Weights of a small mixture-of-experts language model, trained from scratch on English Wikipedia: 40 experts in each of 14 layers, 4 picks a token.
Below are experts of layer 8 (counted from 0) of a mixture-of-experts language model. Rows are named router (the router's row for the expert) and show model dimensions 192-255. Each number is 128 + 32 x the weight over its row's rms, rounded and kept within 0 to 255. Numbers have three digits each.
After each expert's rows: "gets" lists some tokens that make up at least twice as much of what it gets as of all text; "mostly gets" lists some tokens that are sent to it at least half of the time. This comes from a sample of Wikipedia text that the model never trained on. Tokens count by the router's weight.

# expert 29
router:157093115079156163066100143165141084145154076148166140126112093178160100108096129161166154081082155127163167075091147091101048199119140132094093101128140113136107130108128074142112129115167064
gets: " in", " |", " the", " ", " In", "In"
mostly gets: " in", " In", " October", "In", " December", " July"

# expert 4
router:131094145165189186110141150137129106111113103143158135148092130163172128096089104103107165133047161116110143087126142116048076165156148135101132096127127139110155118099064106139114132102158134
gets: " of", " in", " to", " for", " on", " at"
mostly gets: " for", " in", " to", " who", " during", " when"

# expert 25
router:153149110137150199126140081114128097114137083148147147179148144188164160106112139173131155091089201129141136088073126084097031163152117136117109084191147130106148116116133074166141123099112091
gets: "\n", " |", ";", " –", "\n ", " -"
mostly gets: " ;", " Succeeded", " List", " mi)", "Population", " Episode:"

# expert 34
router:105096172092119102120185073108105153102127114158132061160126108161187097083110123162085119110104170124068125084105120124077082153160147162119124078154161160096128110076072083162110118107087158
gets: " |", "==", " ==", " ", "===", " /"
mostly gets: " Votes", "==See", " Candidate", "Personal", " also==", " Genus:"

# expert 3
router:111122105162182180096097100094167182101133127162168060149134108221160110089069106146121173094021142134108102084140144084111049115116156165120149086169122104133133139113074109162105135058125145
gets: " was", " is", " as", " were", " it", " are"
mostly gets: " it", " him", " them", " they", " called", " be"

# expert 15
router:101137144101143105078146120122104170074141096130160085162161121150132098105113159147069126121152149107083141091109131140078108158196129177110148083111175117145104120151076117133146099092105113
gets: "\n", "===", "==", " ==", " ===", " War"
mostly gets: " ==", "===", "==", "====", " ===", " European"

# expert 24
router:126099146152164143062157109160155109110125100113141089129158105141203082092046100173119117065057130113141136093111117139088077163185108130072130090157150079129126106136112066116124092057103075
gets: " the", " a", " The", " his", " an", "'s"
mostly gets: " The", " the", " his", " a", "The", " an"

# expert 1
router:104152073141140180078103036155141120134086067161135107139125129138175107115109093089126153129142168123107130104140151088097076121129150163096141048136134118097170076114120118139134158103127114
gets: " |", "-", "|", ":", " ", " Party"
mostly gets: "|---|---|---|---|---|---|", " (age", " Total:", " Preceded", " Born:", " birth:"

# expert 0
router:104108109120133145102063085141142179099175086152158071128133112141151103096102104119097097096056141075125143101129141124094080145158161150068193089171113106132138102167095100161123164117097124
gets: " was", " is", " of", " were", " are", ","
mostly gets: " are", " had", " has", " been", " including", " have"

# expert 36
router:136091170131147126092176100138150156088124143165154091148113101151127115099093088130063187102106166090116168102102167095124096151172116116067155116154214087095153114031110080166127155094083113
gets: " and", " or", " but", ",", " &", " a"
mostly gets: " and", " or", " but", " &", " than", " early"

# expert 12
router:120119149146149138082097117105137124148124137154169038127135119160154074122067138134090115094053128112059123076137139123081080114167139161110126074163140142090173149127117077131126141115122105
gets: " the", " The", " of", " a", "The", " is"
mostly gets: " some", " many", " several", " Votes", " These", " these"

# expert 5
router:132142131121155154108165142147151146121156127173164101178192115174122123121061098112074160126066160150121173118097129087095087141141147133060178102144167107109115115060142065140181136078123117
gets: " and", " |", ";", ",", ")", "s,"
mostly gets: " and", "};", " Stadium;", ");", " Animalia", " m)"

# expert 37
router:122102100161134137125144085122144190119172101111137041141137095154187143104088108089128133131092128115109120119097124112097111146143097186091165087117132105096146134136105109154090115077085118
gets: "|", "-", " |", "=", " =", " known"
mostly gets: "|", "=", " name:", " Born:", " Genus:", " (born"

# expert 30
router:123113166136189179111176143121170092082159108173164103193171088151168102106055141133130153091106159152145152107131164084051106166112115123063167118143159119083127150131111132105161111067114103
gets: " |", ".", "s.", " which", " he", " He"
mostly gets: ").", "\".", "ing.", "ed.", " However,", "ers."

# expert 21
router:138165138091225119119160134174164120117171107101158127156140130151151096125125109131118121111045156117127159107069104112105099199148099104122175090112161103100138112116121056167072067103121100
gets: " in", " of", " a", " was", " he", " He"
mostly gets: " (born", "Personal", " Born:", " (aged", " birth:", " (age"

# expert 6
router:174129144071206171126130117148155159143155109133160105182162068184185085106063112096114157077128147085112159119084114066094091128150150168103120126170147071122121124116121072145109092075120068
gets: " |", " ", " Michael", " New", " David", " re"
mostly gets: "ético", " re-", " dis", " co-", " Ref", " ISBN"

# expert 11
router:142080124137183125091141131114143122115113112170176065154110084155173127101108083137093135136085193114144121105124111100076061176160142116106136117163152089161092114112095114153117104083153135
gets: " ", " 0", " 1", " (", " —", " 2"
mostly gets: " %", " (", " (E", " 0", "(", " ±%"

# expert 20
router:117080127171161144073197103111171159115146105161171102169121158166141123118094145114139085108094172096155162076128145110031091163111152121099146054151086119149154120117145111145136160088119107
gets: " by", " with", ")", "\"", " as", " to"
mostly gets: ")", " by", " with", "}", "s)", "]"

# expert 39
router:136123112185193146104157138159156185148149068180138085151138096174168071104113057084105147093161193126092177117143134125093142155152118173083168087183149141083088152082080142198149149084168128
gets: "\n", "-", ".", "s.", "==", " would"
mostly gets: " would", "\n", " could", " did", "ed.", " can"

# expert 8
router:156140159093139159082186167148134130113168099153116136184164136167175131117075100113159158053034156109140138086114130110108089155119100130111142093133124085106113118104076114136129090075109131
gets: " |", " of", " the", " in", " for", " from"
mostly gets: " From", " (for", " de", " Education:", " :", " Episode:"

# expert 27
router:146125163105139112047141110163178086095143111138176094140147086161170074088050076170091114107086123097101148073120114107072090135108086124078148059146124098082167093134108100120138145098119111
gets: " the", " The", "'s", "The", " his", ":"
mostly gets: " their", "'s", "The", " the", " its", " new"

# expert 35
router:113118166155135144056126125137117157099141129149120092114143103184168138134105124142125143076118175046118126127122173155086093189127089174101138074170125107113139137121089087164078098115139132
gets: " |", "|", " ", " 0", " 1", " 3"
mostly gets: "|", " According", " MF", " After", " Candidate", " *"

# expert 19
router:188112135154178194133148133167124135132098125163191098116130137171175104072118109106144153092025146119127152115164136105047080148157122141101126114133138092100126146101115082163106157089141110
gets: " to", " that", " for", " from", " was", " on"
mostly gets: " took", " However,", " went", " During", " began", " because"